{"num_hidden_layers": 14, "hidden_size": 768, "n_experts": 16, "experts_per_token": 2, "d_expert": 256, "d_shared_expert": 0, "hidden_act": "swiglu", "moe_layers": [0, 1, 2, 3, 4, 5, 6, 7, 8, 9, 10, 11, 12, 13], "router_score": "softmax", "normalize_top_k": true, "routed_scale": 1.5, "balance_loss": 0.0162, "balance_bias": false, "init_std_router": 0.00754, "lr_router": 0.000477, "vocab_size": 8192, "norm": "rmsnorm", "norm_eps": 1e-06, "tie_word_embeddings": false, "optimizer": "soap_variant", "learning_rate": 0.00291, "beta1": 0.95, "beta2": 0.99, "batch_tokens": [65536, 131072], "max_seq_len": 1024, "train_tokens": 573100000, "max_steps": 5978, "dataset": "wikipedia_en"}
Below are experts of layer 7 (counted from 0) of a mixture-of-experts language model. Rows are named router (the router's row for the expert) and show model dimensions 0-95. Each number is 128 + 32 x the weight over its row's rms, rounded and kept within 0 to 255. Numbers have three digits each.
Before each expert's rows: "gets" lists some tokens that make up at least twice as much of what it gets as of all text. This comes from a sample of Wikipedia text that the model never trained on. Tokens count by the router's weight.

# expert 5
gets: " ", "1", "0", "2", "3", "4"
router:139139148093172124136081166154091139118109148102126176075166058122141110110100118138182134143131106136144201108127107105146155163177132180134092172121144132177123091146104105111120112121142177128161172164165151133134089110109082153192134156063141136144152090168180121161167180151096065093

# expert 0
gets: ".", "\n", " |\n", ":", ".\n\n", ")\n"
router:126132120191120120160163131096098151208139192173132154092142188149099118076111127093177183157104132066141153084140098174110159125109091062173134145108096101158139118158141161195142107078115129145134083141106124128099082165189122164136147147138152142139077196108107098146131110138127094090

# expert 11
gets: " S", " B", " C", " L", " P", " R"
router:133141098116109136117122169106121131134077063142134058111124080150098093056038103118144115125104140091130088116154136133169104088096110117149102137131097098123153215159126136072102149131160137143112124133124122095157123110089083076149144137146108104106156166144132132154114140136088115128

# expert 12
gets: " was", "201", " is", "200", "ing", "202"
router:150162160112130107136117125088098171112155191125122106131101105122182143160126082159198165151164115125167157131142119194115115128157194162111156124089199142132071073120114145158104161134162126103109161152095145165132103155117174178106162147119069129155077119071149075135106133096134162148

# expert 15
gets: " (", " ", " \"", ",", "\"", "–"
router:132162169108139170154122066097106104172161126155152212149118196142155144145107184108090125140158151191154063171066094147173070091129116166085097125149102110131107102058109138102052109159116091086185157128134124087078122115196119191168113156124126130149098068152136116128150126132144132138

# expert 7
gets: " in", " at", " on", " In", "In", " by"
router:081087128179119092164117088117067100089152127144097156160154135154167135045121104112102126085178153143142180163150078146091168155187134209184118108111164122140107194103105154144116139116115209120113128145124114173150094146116143117107115133138125092153109101168159130135165099079132142121

# expert 10
gets: " ", "ic", "al", "_{", " t", "id"
router:130102090111059155131133149184121164114140190068146094140148131116106138175122184096101111182097166118094102131117154114113090105107070096085034132092159120125142157155044134192123154117197156148144112081110146100126087120157137112175137148146109187137097080135163171110120134179132096146

# expert 4
gets: " the", " a", " The", "'s", "==", " his"
router:152126137143192092108124095126103125096090148118098141100140073149140164155201164100102091142110115134117100105073127116163168123144140123183161103104124160155088133067147155118166177119158116126160136104158174162180191170100150158126157138099085157143154108115168103177161108111171170062

# expert 6
gets: " |", "|", "-", " to", ";", " /"
router:126137123150160156142127128156159138129173163136078049075112098145141082123121123186134194114084109092109082147117134087104154126085191182059089130120134168084086128098106091097170082155165101113153139149086028126150134130108165089093120091121214072150136200092107179099193122146114089158

# expert 13
gets: ",", " and", " of", " in", " for", " with"
router:107078124141094150165173116165110105100169063140121157123151137099121128155083128123116129170142116144128150120130139148137146183134143081128146139193159148095140089168130076081096164166121110146095111156174150123134216145093140100113183102150129079121180109154116063101115105136118125135